{
  "d_model": 160,
  "n_experts": 64,
  "d_expert": 128,
  "d_shared_expert": 128,
  "normalize_top_k": true,
  "routed_scale": 1.0,
  "init_std_router": 0.0197,
  "norm_eps": 1e-05,
  "attn_scale": 0.177,
  "init": "normal",
  "lr": 0.00776,
  "lr_mult_qkv": 0.4,
  "lr_head": 0.00693,
  "schedule": "wsd",
  "batch_tokens": 65536
}
Below are experts of layer 3 (counted from 0) of a mixture-of-experts language model. Rows are named router (the router's row for the expert), gate (a neuron's input weights, with its number), up (a neuron's input weights, with its number), down (a neuron's output weights, with its number) and show model dimensions 0-159. Each number is 128 + 32 x the weight over its row's rms, rounded and kept within 0 to 255. Numbers have three digits each.
Before each expert's rows: "comes after" lists some tokens at least twice as common just before its tokens as in all text; "raises" lists some tokens whose logits its average output raises strongly, later layers aside. This comes from a sample of Wikipedia text that the model never trained on. Tokens count by the router's weight.

# expert 44
comes after: ",", " in", " January", " March", " June", " October"
raises: "EP", "201", "200", "197", "198", "loan"
router:151127144125094134115123119134170102128144180103142197091131140126144134149086168081073142099113068081132180169176154138132100141121140127098128172119111130148071183158134172147113043162132125146140120156107087114108139188148165126096145119123149088075147084097149107103092146069138131182081155059134096149112092149107133109080139112203137131115092168184093162134134168167103109103120111162060114101112080109042153064152104126102161155115060143141120155115107135134131127193085164
gate2:168077094134128163131144185104192119090073130149167168074125116093126201163125109113092113141142074102115115171109192152110100141144147136135086096180096105160129136131164114140108139149158217102113068103112123150145090130157197112111157137123067156103118166172096059128136118167177130089124131083144143144164122129102100147125202122132111136126113068126146150145130105133137174141133171098186081119160104110105119145115148121129183094108025149154093148092084140085160084134083105
up2:125145174153125154078153144150159127186114112073090108128125129156125103139109136109158204087137123092089093096141166205131162166129109114116159136138115137142184192144102099128126193195068092097073189164158083138132148151149205134148134141158153083063153102143121116150103165145110134142114141126190120095077094142182132100145131157117136167154107198112132146097123111099104108110131114170157081138130148203092162076099108126177165163188155149083111143123107151149162131145096185
down2:166119116135110129138133099119101136042149138148093145138094110106066163127068141146104102120153111092119154180123121148179090139090124057101113155105149114134088154122115133136139109139109111182225097035125140070154116129146128116123089109118101190140096133140175142191080116061048114104179113174133117109082153129105082144147150103093157126113123107096140103130157121104106146111143105025113117147121078124153058157206127135157146092152114137146128125110073158080121097121145151

# expert 52
comes after: " |", "|", ";", ":", "born", "-"
raises: "4", "3", "6", "5", "0", "2"
router:202076160131111152111091120134141116135082121118134146134143120073138136139123130124129090098119099056080128146131175168153065124115111197078143193140112098122120160188162124137099119135125209152151101153105041131140126173163126100102116118147153065129081125128172162120121074073116130112072210118139104129127138131076166145083123129192134143141102149172098185139074149170123106131125151102085074126149158089131143125124112112156177169094067148149179174141073074110131146119135128
gate2:114134144170103192178135158130191128110156089107109152145188118144143085095133075073114122115155123179111101080162117145103135113141108210071115122193133162085089140089106135100104115153092080123109125102113074142164120162196125133110099162126157139117129131157125136118099148116089126089133112126062137176137170150162109137164224104138164162156167178103086136151071104140093155121130181136084134114128109089130065085193141179162128110112105071139127174122153145167129125083190151
up2:165137112124104149143137164074105110108146160141119161149155163092184146102108089122091165151172142079092214163117137139104152144098126156122157096174110171123147158144124080146078130115108111143154145187071179129134190129156043140146173158130093091148147173173111082117142135155145125104052136101111155122070141155153127149162088151146151059180126179143175171097105151159116104147130189136114149141126155127052165110169133183159131126112133115107185134058116107093086156159172122
down2:145157102095115093125069154161150095112095112121152121138080145077123136119071097127138115103146132156123203166088157159131123156080135150160112099087064065189147147066110181129109123088135174119120133127119152103089144134144164137078063094154049115190121195167079154157095097155136154159095156126183108143108138118084142111152159179094125135107143076180117095101137149069124117115165191129105219195159132101081159163103142143142135122108141155158124095120165112151105112135130108

# expert 50
comes after: " the", "S", "P", " P", ".", " S"
raises: "me", ".", "e"
router:139123150147136122105082079206101106104110143150169150117222115111088094110063130089074082108145100119150074159157104158146068128089140132127124148083087105136093134099177111113151122164123144166119109182077115125114160121164154136092131101191149135083125085112134143122086117089117111152059152077111094214135122117150161097153134126189163112087087158113107199140090133130136100080104112139130094136065041142106139099135140129146147138102090127124095110118119155116085154147213107
gate0:161159099153127121115158146124110161117053105155112114171183190143125103099099115082156073135110094111092106113205143100126146070152095124102123134163114134207071125100139138144147160125098138155163106149084176155130147143099103134114186115133134120151177082107104132096134093100156122091140130169110097115112092210067129173139181140166153107124202105152141162163114133077125136150132065153181071108109081169076135149135083137159108127165130160115109217154095122184153148106129163
up0:134195162097180132137099191150195097127135096100138184200109159173145072111144148138064191128138110105198143157184176139128130095090141149115138135119142143098088065110179134126111103110125106110186160193068154083133135127102099142119144110123118125195101121139155102096068174148161125186131143097122129107158121138102152107143129063083141151147114114222104147200125151115158104187144147127087095101095088132164156121121127137183143094115160137110154124134134139120097146087152169
down0:103058136102159123117154219102203158082087174122135134146115173162088126120048116136088154122119107090099113085079163170147120124113090119114117143174132173091125122123153112181141119094147123136082157168154118175161115128151173177093115133096193169152149116111170119109151128076152113170134112118094108063130129128148146179106105133092139105143141157107154114136185164090151116127151103182094124172113115126030144129099128121115110148180132124083132082092131087169183200182117136

# expert 14
comes after: ".", ",", " and", " where", " that", " when"
raises: "aded", "ir", "idi", "ating", "ard", "ars"
router:189097186101111105056149127108155121090112141129174186135170151108122117143097168121108054092076100093101122141110137133147066145105115150106142154128161121122157163131174162119151111149061126133161151115108081140132083125158099079081113121153141143098097110085205162068112076108138142105066131067123108123131119114124134114113123168157136097086050163178076164132063111130174116134073106148111087131190091123085128112180107094169126190135116133151116116144123142099083178188122114
gate0:157161107106128157186090170118191122152104067129094140114092127189126147195165146133154133174066165131097151164088156085146099148155109156108159144152186179139104143157167120133145125136063108156111092170164090123107136155138074172166065115092153065087037111138141147140167090129078125153147143166153128126109068105108144151134108132144089134117114148129123164126140149062116106127131143135137099114117191133136180085132166104104038051129105144177143159128120104117108162081113095
up0:131170109067176119113115120068115115099154108099135104190105197089119175126177102163091186084132127140120170166149166127120175134196178114137135101172114116066125192119186149146131135156128132083127125149158123121183091123135110165106112088125140115146148127124134147158123141091104114095109116112156162152140104127143090132132097144066141145080099107146054148163144145163145077181108099186178149114050194167091116096146153136128163172174087195149191130098122127122140077105117089
down0:164109160123127125109184190122152096137147150159113112143108118118150114134120128105124104126135125079053112158176130068160144140189127109099079134092133138177080160125165162130144154159067187111082167108161120099183095136155119201096165116112072150112136118173073137097132110127164188121126124158134125089198104116118135138121070135141059130151111129118156140164101171148175133126086099204152114069161130123091221186105152134148104134071113155154094119128190144152117080109121089

# expert 40
comes after: " |", "|", ";", "°N", "″N", ":"
raises: ").\n\n", ").", "),", "\".", "\".\n\n", ".\n\n"
router:117167138156141094107065113122148133120120196179082131140160131133139077099104111122093122120101107080120103140132200171175087124114115143069194210094116122141136182139087084168129095120092144143174153177099096134085144121144157073093214109120131108073109122048142184090132114086142107165145112071132113112127125149110156107088127140142121124125086159170134143133134155129125107150078134134054132150153097115094164098131134099117192117075079163121112144103087220118133122107148089
gate1:113118120145120077122131147099187156136186174182113126095127116158093070112125133102114160073093116114151133109146085117118069149179070084116164092097140155146092130066125172089090123061125143150139130111128086106112159048134160077084123160099080155149099070082085154077115095134130135135172123075073143096149059150097149140122158118176155129080172160081127155067105152125150110143090098133125175122158116092125135145167092185180112154093163149129132076166151130143141145072101134
up1:108060129130087108123096092138110094148066150146106118177144087121180117135127124111123150129082148151123128121134129158109060121104173106161127121142178158110124080115162052089067113161140136095125193155171088144173150147107139159096104136086143148065084085126130128119137093160166084149179100161128103144136059121105087191057143146150138113160071136113166169147163160086167106127144112099125163186179123083185125171111071139131091134086101157147178116089103134148141156181161086
down1:082095179159113137132064116154117149130100123130097179122053102218101108131156085142133111099166108106148117126120132080159119116138151130154136137121126193160131171121149126082086140163121132078155104159189137183161183115130096156067111149080120125117041138125105167140162135096136111191167176088118130132149143157152153155143117135120144136144145101133117132158169107138129164140129171133169126155062109132177032074114097138159096152178120199118081092124183081127180114129177100

# expert 59
comes after: ",", "-", ":", " of", " \"", " and"
raises: "ip", "-", "ac", "it", "ification", "g"
router:183095134151093126121068101121108133113121152165178190146190154107100125130114166104083113117082108090101138141149175135178098109123116123090131150118068124121086145113187153126148124198124165153192156147070117110091103131161123107121136085161171061130088123078162178117136128101107087153122160118154136191074159101116142099135116167148160146088140141174127158130116143209133129109084153162115082145080107078071152096193101048166172137135110180146135169110097135106146182152114134
gate0:184172204136109083146120167083118137106105170129156155178137142121146068121142130163105091163117124126164109147106120179165110104120080183165178131129116187146157144121186119125075111178145152113097183151117157112161092158136131154150120174188066101143122128154120095124165140111159095086159049145093138111144098116133127155151118033186097129117188089119116161099131145142082144200113122085162150082152142133110082093162130168128181050091118126157093143113114108123119094123162159
up0:128106082137105088134124146075148168132155162148119146118150104144174138091133124115185106113154101111128179161062139148091174133081101086165106161162173115128104143136097145128155153096103100094080187152124111093124096156118185184091091129149157107078145133191044181136095204149096173139101115114080056162126130185122074157146119175116135136120138128143139120111119219093155104149139159111068143136117112114131120123114136118087148169148157066183186077137092187134122150129151125
down0:057132186186086080166179087108112135109135185088207122113102140132213174141114132126134103161201160082176098166128106119151203128087158158094112165115138153106143132205103137176091114100073160150104112169128125136159130120125124126146137067119135137159132060137134118110073121144186070115125105122097131152148172132198109054098135115167150079168090116172122129138096149113096158128140100117130132109122100162152135149137133141116101152133157129191138145122103126133175132067153092

# expert 11
comes after: " the", " and", " of", " with", " for", " a"
raises: "ty", ",", "-e", " of", " more"
router:145143127130129128112103101149115098134117157116093182151147136106114115168097096094113048099100128114138090168152160152141121145089165128075155167066083040110091165197168143146136147128141142161144131163123112143132106147165179048082174103113147160110120086130125140066112145082113119110043146093155092183094152150150156084060091127140161121125104126170093174130078153153182105122086099116105102125087113089103098080091099085132135159099097200103152111129117095113164171170103124
gate7:167102096165122126123112116155120104141094146113118180114132127157159147074174163094169127093137142150159128149044160130145114129092134108123121081118183148128153115109170118119116142150186148082120124083130077153164133142126118048079117109137149121155153092140162084127139157063094161123097162133148139131120153121129100132149162147097158113121169205179135151132118115155099083137128108117034213149176172082185161110125144108072132156119105096185057223099133120133090146117117064
up7:124166086162079142129131151151131166091082127132138105104082168180098166093096155084091159144162109169154144135134143143116119075129164116137039121137104142113143184126156184098118124155123139147121103114173162198103114161137123155125090067166136078171063102078128118145126119155145104160111068128102119056146080151059086162163108094111128134120068185147120092063088091098140095139077190120140072089091123170134093112098099148126123124104102117073111179164128141145160100135161137
down7:147175136221152077139126119092127111081107153089144061108201153106165127141047122108146182169136168143142118141200174138164153126189153151110120062135198176098111117132157094135082116126088154106093116134066130090054143178140141121141185100134117109096162093101168137146128108122107173141103123123170113160140091140122134112165153094145142160169101184162119152058155173154140140099123127131122125150095170107163178121141114113156105179165122070124137146136178106093138158093134105

# expert 2
comes after: " (", " |", ":", "-", ";", " \""
raises: "ory", "ron", "ore", "aim", "unk", "arm"
router:165092195162106181121121123148159102119126125123147140125177155145122121126113187101108071138133082125117144152099162155154130164071164177095176167057097090143121142122112106145108129134102203157145152135114109155152133151199104083125148100158108070062085118097123137095116095103138138191152161146159081136112124108108127070110105123196154123044073172125080154067135186140123106148124120146100071097119124079121125113138128112131152141132116198147087184148077102086179156175148125
gate0:169093090194145149141107094113113089113143117144133102138144103092113129081142166069146153075109135138100097175091156096110123155139127107134142169155142113145119153068182100114098132133086115109139114146118144130134059136094104084104176080157103129042170163142104170168150143113161192118158142110137111076121137119157100153176070124113174108147123118138166181104099118105160111114092134223129078107093063099165125111107081118040068081085144145179080117160131172105107116120089147
up0:162105151149087171113091104201151115105132135125067140106145147067074162135158125154111148125169180176182182107101154141125177134069201119148124130104175118144126141138183156081190159096112106191102085059131086205148127202116117166098102105131132097150097132159145086122122121161159115139142157141111071122129139144105169118108127140093167136100148077108190151131094142113139121101102094179105128134129086056093119076190133108097083118149130135123160172098114155148141077119109153
down0:124103128088108143121136170144150112118103164062080099099116138157127129187157070126089109141156087112110175075119111115200078206057158167153143109081138115118064066099124152114121112143162127108157122123155098102056042145101139103071113141112114092170156087098064141136139118130139156086129126097129170121101080105131167090145182139128113163155118094143117165067151146115167139126124181102153152109127096145154147174122197141169128103124136115065106188068135090111095144124136119

# expert 31
comes after: "201", "200", "202", "199", "198", "197"
raises: ",", " and", "er", "s", ";", "\n"
router:148120104140100097145103128135086124112139141145180163094172153092147106136090193110126120100138105110110087157209137142138075159143129164104158167120096079137114126120132142153099056128118140153180121190110103176167118154176114070120169135170139111070099146135133196087125150065115123142077171145146097159124143096113178105046165104148133140136112155177114143147086162134176053114097156123103057108113133122095127149106162122136204181145065143112150118187055133122120117168127137
gate0:123118069166103027112125157131109130129139056166127133131084212127109125112117146123073110161135124093081110189160113144171094131103114104066139120087143168116107104093122100145101099161171144174107088116108125151105125146045129097150142108148140082122125084111114112137154167153157102110151074125169130202082127084129155108168156103108110104156165113075084112125131112164155159144139156130195162123086128138111040137171097175112090157122142149097107115125145156101127085192173065
up0:138144117154103023169131113132110138139092159164121133141115137136113091183167112140058102130174148096093114161198150147134138086123098148145132121111110167127168125123189095152138104097183168139169136182181104169154089150084118162116162082126106141131144105057104117089147127167147137113157194139135105121073122118134158069142090102129132174106147051086149131072151074126108155166140151096190076102091154109119088160191098131114128166104191110126137134165126151101100122173192136
down0:115090114165151112128148172119123168098119067118108112112139139174158100105139192160075087172114168129143146137042113212156086136157139174192088124133119140122063118090129124140145115146110137124150119104120117078157181074145177169184135123154122150133146079159157118117087113107129168131176172108103140105051157132101140195138125126176153095129152145174155123139144160184132135148127117098105070147157108104147142150078156128103054124096079110149122171106080061128135107052084127

# expert 51
comes after: ".\n\n", " |\n\n", " ", "\n\n", " |\n", "%"
raises: "|", "H", "D", " ", "B", "i"
router:143129140184155118169138032108192153117131137147153185111131182147139099116105131121135095108136071107123080146154161198179117110084181134094145155128083122145108137143162101178122104148119152156157122212136108139159105124194145143059130111154145090125131070094106126064103155100067113130144113085142107147116144118102121102114073128154158112072105159156120132121097184123126086138081119182075114128165112094128150134159142086152162216160115116127059091129070126106122179142086123
gate5:107149108159155080190148106075134136167203110120143098144133118061152118129179149172102172188159130148181133156152142116147094114137104167133151051087083158156100127176113208156106113141172138167120141177117137089174165144135156151131142134133213119092179117135141134147121114144075158170135104114154118078120145134133106102118112072123146089051126103136171077195138158125127131092088116105113179088141127170139114137110157113157104118096085126189075152103129126086106153151189178
up5:162081154133209157086084107159096153100116153145126113074151095144120149145118094104190091141088079113076076131136125143111135112094091155164154161124203134122147127142083084108085194144147122150113171092173092142122128114176099064117147155090089122101106126085114106120160152119075082093135132135107146099138139129123159131140162095093149101175096092082143109160092146209153166047162153162107191142097108104147122101131092128111142198106099084090120074086097131130177146132103170
down5:132165134171117149074125119166085155155148170112116138098119117126106154165121078091129093176144186104087144133096015134108104194125121135098120115123145116109138120090162097133191150161150170084155107123102166182158176160167176112103108138115131144190100120103079118143074097111176178129126120115140099099207064087079125101150115105097139115121124110110166156144083155084129086207153091144126097196127129124139100158053154134130120119117164126133176182119115131131125087070138100

# expert 1
comes after: " ", "–", " (", " −", " +", "^{"
raises: "ative", "atives", " important"
router:162117135158101139130121136139099085124097134140134178132170119081125112136131151127152113123147136067105111137175149126146093171097098170067206125060115098153149138138119140122115148133147192124141215190102041173107122158163118085111129120164137101102128101103132160048136051094109139179142136095123069126132119149112134105075103116141182134145059150146112175116111182121125114098090103136073071120152140118110117135144119086155172148132041201149147166158060123120158144136111128
gate28:109147100109108079224113162102108103194129104113116097125195170134174165077141093155148132127114073151152118155115158153132166045194090164145111124130132122127126164138097110113133101119098101130180174186139129161102108103110127148159158098192127103096045116060097133142137133128056115187145112202110122097134088160120115068133153097061154099138148134164148100130141128089181177120141124102110136076130153083144167168152104105129182082129085146153111135135105098091117135112154122
up28:134123111088075127133131139071164102060123149097098138139147177154150180178092134161146152116075063073143089163137196154150166172156109132172167118179127064110088154077164134123167138092104133176159179141160196101102135112197163162144145155129132148131118159118103098113196140145133115112130090126123150072118125102095091134148149123123138076116097155149074105148170138111122190107045119100104159100190139109147159113099153094174142063159125118106189126098156114158121148126141159
down28:119130121140135091052058111175141136127157107103125142117122155088142114109120177066158155130121106193185123148152130147138155176104089178128137125088126160167165161121106147135156132110157114109086157060174146164163105114100144101139104097154146094070121087171142084104145169110119146104071168149107083153075122134128102198151077136108077089096131161153123179132074122127148038143170129101126160093207130149145099132143124143102168141151164120084055130151083137134120127109115212

# expert 9
comes after: " the", " The", "The", " his", "'s", " this"
raises: ")\n", ")", ")\n\n", " also", " deal", " from"
router:165103121156081145109130053127116123107159156098135147134136138106113085096119178090078099101119119060125094155146155141150121138154118147145223156144137109125099156125238112132140092150125177140158116167086112163077109145194200132064190132166135087092081112154187138111134135103134062173115142046157094182109150147157115107125105116201147115129075136166142143147115183143163116122101115106096122131106099119083104110153138128115179166088100135133135116139068113110140154138137083
gate1:096159160127149170181124169106139075165127121116122157132131166150102128150147158170161134135141130106127100173097193139018114102057156170191141141186129068182166161155134101072160071138129190138150102147140099159171114194131114121112110109143140101075078185098104110148108174161151120105105134107111175083175152102084190147126107142112126098127130089098134131174122104117185158112121145108072078137099130123090155142069111135118150121146097144165146135155159092099158132068128090
up1:117129132169143112131156126113094105156101138150164081102102172129189098136131167124176136187139104114107180101123178082130140128093158147049189160159116144079123187160102140118098133187133112168145104146130133146156114118190086143128109078109143103086131194074132130109089136156183154092134140195075154171150103155094198194161116106138162163095121168185150098135110135123130112085164144092124118113111130133139108078072106158125057139147099060075122077101122099070099118135135112
down1:113054149145097098142156092078138112103120081158149089137167121094116158133134143094092151054139151165140165151127109122112053154157112143126085118107109146128143117179096080145114094115079158162211211124140127139154150188114039092140129102178112132154136116086136142153172123090086107133131163109116043141134165103104144136095155113153112124139130139105118103088073127133098104123190113196147138080186175145126130116171139141079135072117091079105097047131121147128122114151177136

# expert 30
comes after: ",", ".", ".\n\n", " and", " However", " but"
raises: " this", " the", " they", " he", " these", " its"
router:138124169143086110138108093106115125111081142101121188127159088075132117115121114078083102105113107143114087129200125112156133125123175121083147150072079113142148182179147120103127128160100201153167168137080083144095089143173139058126172119111166121069079043129173111128105151101061097134118161084126108188116160098127165154095115121138199096112088165165130160146094143089109128153093123166086090106073097096095140130123171076139163151118110179101136160163114148120095145169132079
gate3:088105155092094085116195082086137131130137087157158156131117093115135116106137170092154129111075137146130115108123131121150174109146083133114139118136117157147118130133109115106200119109139182159104100093119137139127151110185105176051141236135108102101141131127155158137168127076062063078130136137102077165154140149190170121140125118104135165122123128143072097066122065182148156083100115168100137140089097102166193116057160128100123128087150148091131086136065144174150080129174141
up3:130051108143115131125086129113075152121121142089099090167181109177101098131139133097127105067142163116111106107146155146123107143154076091121091142070128110078101114156088136128106172131139188113178142100070134178097076129120195106120172101083077096180152125125157102119168144098132115143123102072191179070133203122107109142134120196177159139198108123146105104109116114171156110164119114121091169097131138093094080119154145089188148124103142087174128154085123160145173119198147141
down3:117121147126127159105115125097183105125148121115135168089135222096122146228065109148045151133125091101103141136118149113102181143118134109170124134177131139093125116111133193064122091138112082168088154127105124110169148142124081108131101174064093118087183161128128129134108096151144121143134139207114136155128138191118121160111126119131143157134135132084114169112138129147117174127086132134099180136181183180162153093121139095180090151160107129162085064091104148044163108066157128

# expert 57
comes after: " |", " (", "|", " Mc", " W", "I"
raises: ",", "I", "\n\n"
router:141118145161162104149113109105142126128100142106115125131209152131145124095142157111116122142130119113101117164132161174184095105065173176123192160059097078104122110083102131120088074134085152137129182225090149187099150154211117110116179133111124064093092122085182167110094110155130103156114133072129143142064124134151100129101111110132144100112103145121120191088131169153176082124063101118089084162167100129086101154140146114135153167105107181177104109150102127122187142151116090
gate0:136111155196114107065111131118162113088099137132108128126118170145157092094140121152133133108106113101131168147182202182062122127038146143112101201127084130136195085149076107173096109172111122150120102198138084118179147114127128153116157192139129157089137135140091146140133146165094139162126110182131098054119130130123173172146103145139175155117184155062115118132187145149154158080104103139159129131097086216151166087131137127113125142155173124134129141150144203171139108111104143
up0:118137229149133048139185140144114170172084090152137056114090112137172115104164128068133143138113167068165133129167085154118146159151137063099114112202110095169139125125150118128118111137137150111127139144124067101113152091107181118148169146120134165158104141165056161093171149149173124111085161122132136180122178142147176105125063155137100077145134209052095112111104100116119087141134169119129098151129106170088109130072133135122091100122090134138068109122153128105138172165119136
down0:162152147142143135093117157146079099171131147173111100081142061072094079133186127132103139141084149140131126134146102106079144133101138109139125103146128142076079117165105162074161091130131118184161048108085151148139106130156064135105141126087136119154107105138059097167109108183145125148157151085070121103161092117093100141105160073171106116204098152147168167113117135125128135131146153137155133147099168093110119126161147179121128140091042123137202098114068179035116163166110112

# expert 7
comes after: " a", " his", " first", "'s", " an", " this"
raises: " as", " in", " of", ",", " from", "."
router:141129119181099153116134052135092067056162161142145140127128166111100050088084157123111115098128099089100107173147151155143099107127130153138190162144092108129118146129189140102152103139103133121176101174075073152152123195188145106082175139144096105101110029101179151122109144098109127160090126129107074191113139143097115107115139179163156141112042159173130152179112156130106108094122114125092113153099126104073097114167111066147194150108099121102118127156109126135177136127124130
gate7:170137175084154123147177118131186110187114120165079109087181093186123164154102134091133143100123110143133090180170090144126181124187105128136126180160122197038118125090139108177113127154128175186127110120131149127117114173126118137137150134167136145092122120174134154117090179119136139066133107125129134119112092081167112145136147134059097091094108149122182117162141181176100128170072148194136100178112119131106143117116148157088180098130135122162099132172120178069050159074110124
up7:108136143123156144160124131135158134078077147117102096088127189178094147123050136132110090132128118130165113096158060103165133095202162083131174144141164086153102138127147137085175168102160119190192174104156156065089133161141111138107145115111129137130151131134090075100170113191096108118131185165129153183141131160134160151092116150082145196095114136157169158139120118170179138136130133098145089162135165097088100104089197141176162067213171151119149146154112119128134129150147086
down7:071126085075110157106083124140148104155140104091106124077122132145178156134120141133093088104129124107105133185146119162071161152082147152110160144122158189128152117083145120086162127108156071167128136101133131073089120091061177230111119100116120113132146178171075150101177055124135193119131135131122117153110127143072091106149070112108171125086137062122070130099130126146110105102163089152155108196037116133137134108143138104132130137160168096121061128134114102108154079142085106

# expert 34
comes after: ")", "0", "1", "2", "3", "4"
raises: " ", "200", "ly", " —"
router:174141115144069127109121122076135105111132121147102157116146124131154144133132126133133139113097100073136087132149214159153118180115120160058163173098114146163124141076121131107127121191109180160194127162091147187104136175209092108086206147125161124075138140137139135101086126105066065165134112129189094160059129113163166093083119098178111094055142144128132190117118186137149096131077113119063092137138086097096154123177116104097190140124111121149123127143090139131119126124124130
gate6:118122078142102147160175105069067079085185163146165094141074105105130078101134099146098107120067138128153138144082113141088157172126153093143112157080145122185128126045123094160158068127123161156144156164142130187133109148114138162103159155075134160080139115121132116176132095164141135124153105143071154109122136145171171165115111144164135177096127065114131176115158096196167138131149117057056129135124193091134098109167121096189100113132108071137103159163113145095131180123160145
up6:201140185114140165168103097094137169109149075090140111143109084106143098186186098110137129155157031164154118136173127148106140133148099112109181132152121166135135132161156183142121114090141140079190084137138188079105123125160141142157144153067096163149179153137138168169085145129165150124083132090126100113153119151101078090125142097116108172117133136212053128144130148106122135112159163127067135070124094133087117130174116091102132142114162184138189140124128106117068156054113124
down6:088081141073084134184132143171122181104128145102122139116126081139159190127125133063169086157166083072190094100083143188137076145139128119077125108102155139114075169087134144122154113074139138123141127129139138127165115097105154112131154114064121081146150096133155088136144099133118132128069081142127047173127121162155154098081084134131114124172078150144118105148126117107094124104116158155115156005093141124155112137111159113148176141069146157082090138116101128061128101193140147

# expert 35
comes after: " the", " in", " on", ":", " In", "In"
raises: " ", " of", " that", "'s", "-H", "sen"
router:142140142095116163117133026121179149120154193174114172168190115076108101126113160137100112123136099123130071150114141136124066166159120104111201123117124083126137187114200113166171051175112184129150168146092105116087110162149078112103112134161131107130123109114118132107094113082120157119111155078175080165057090135109098096135102131186135092104110113158099207109103165148139127135096130131083126154133108109103149051149147102162148145130111171098107152177135185154098136141100144
gate4:132087053082148161146153116169154126093125165156132182060082105129177134098121124090173140152113136141105121157141115108160137116141083188105132162065105088153114100118115130132119172160123186146113127119123131054129099143127156115158175125086086123178116131155120121167164124172171119115064122124154089145095176171103111119112127134130081148144159193164124198181120151101144123146099132117045149151127076132173155084172127150119106123213178117034145125131152113132158156110110191
up4:132026098122094137156097135145114155229116130125125183150111159132144138102113066163116138135167123130134149085113104162170176215176141115097095110083107134173148135121162108120109087079132141131170161085105175156125120167132179062137209163161109129134090118214068115131146117134176117155137165117148148088152115146110107141139160140118082141129144112185072097108081105118107146127092071141118123135145195129130140140118130107133126060150161159142165073120149142108129118141095063
down4:108058093111096127147121122154157117152148144137177122124179094062150171125115178148179130114120160117130120179148085094110150160108126057120133162123103149109082180110207139126061174111158130138170098098115141170060138096086125100106126125146136130072073156079166111141095154160161140101150166117172152093115169118086143127077177162141118174094133144100100103119167116201102144079105089097110146120172146131162170212084141126119096115116106171143163120141116145133127108151055190

# expert 25
comes after: " ", "–", " (", "-", "/", " $"
raises: ",", "s", "th", " other", " recent", "-"
router:126117115145085108148132097123142089117107130121105144135150144071099135124139148116141118099132108082109116160208132148164095136119088169049182119079110088127085152113147136134121100139142160136141177187076081155118148206162138100077151118116140097027137096132136154074104086113096145166073129086123075146117095128078166099077091137129138136131091155189114188159065122120187059126090106132140071114134101118089118091147097080143148162145072174075105149127085134127140124154125096
gate30:223193158144105110146099102129082146118147163122116087154110140111135044107099112152128143166134129157068156146120108081086144102177109161135148096171055131105070176181177099130109130115141148100164081157119116183123181093123163160158127124131132116138152141085145128109117140081123153186089164111101047145161129160182117115117068111065127127164134174095130106129131160101157043102153138174177132108172124090112095087103094131149100119096144104150126176134122121122102107107076084
up30:108156158144124160112132141083095133063092097097154140137193140150149187136105142142155106131119098164112062138128063088108083190197137142113159162168130066169140106076106125126094159089156123103158145146086091105180035130160146097183091143107137117115110150119108094122089164133128101180136114082160094105168108158139149156091123077199099160128124099091087089161200117113104128105116090126115134084100130118146107122096070168111072152096104112104148067131129110116092102094184136
down30:124099158176099175117173185160108106155210106167108124134070191113119098123207139138159080159117089090109171095159138112137144092167090130166164097090190135128128160106140064138112110124099122105090139115123154125122086132130097142133111104081106124159102175169163132087158112153143092079102084163096112136138116116138134132108129121122142107088134138118125154111125163154159085172123125163097197157119127117152123135088186193119164098166115145131088205095215066143065176159100093

# expert 32
comes after: " (", " \"", " the", " U", ":", " The"
raises: ".", "re", "r", "s", "'s", "ap"
router:137085136165153144151092096119117128132125152116141144102171153102127111107115200121142125112085100069107149155171157175168031108132146139089148146091114108103066148117159127121066121129094131155214151184100109136088140157171173135101202114151110057078133114119097173132142111141117119162127128102144116181132128136135132079124136178153132157128101148168123181154099108141116094116044091118082093100115110110110145100177110117177178173154080212110154157168102162099141148179095101
gate0:074093098126138160135146070124142166124167134086122119154147081105097145103161096151051119116150144150114138110160160128146097129121158164114150072121113138137084111111127233155126078129104121162056132138119094140182157160115093160154108109073151154112156168113164112150149105195162146118075104128205204115127169108167134165106123143113154114189121154097088198165119192195157105091100077088083137135101131149141178054103107145126133135108134139135122147156158159096108173102125132
up0:115089147096121112090151079195109075161125081157128097101153132124079162107087123133118133111105174137114142057133162118163188198119132122137129153092153099165078115116146139114165112142113048054166119077146070051070092115194110140135185166101150145142122141121160161093148101146112145163144098126116069139139110105142124188153116100119165100132102135140128121165105118138125135114149177115172146143168025167151100137152114127114118169077096095132153127183133082169177081117103118
down0:171138080088127109174153178132107161022083141125124083128149102138075116154119103099097126126156130132138042150121156150142165131159137098128165146125134071107137152162163110170150073087180117120132162144131123107092113134226114165100090109115089182140089102084117131133129101084095152141119140143115142107147091152099120189084099168110121148064163134119165120135048151174205175134098112139072151083145101139119130086115106164112145129159183137116114192087125105143104134148176160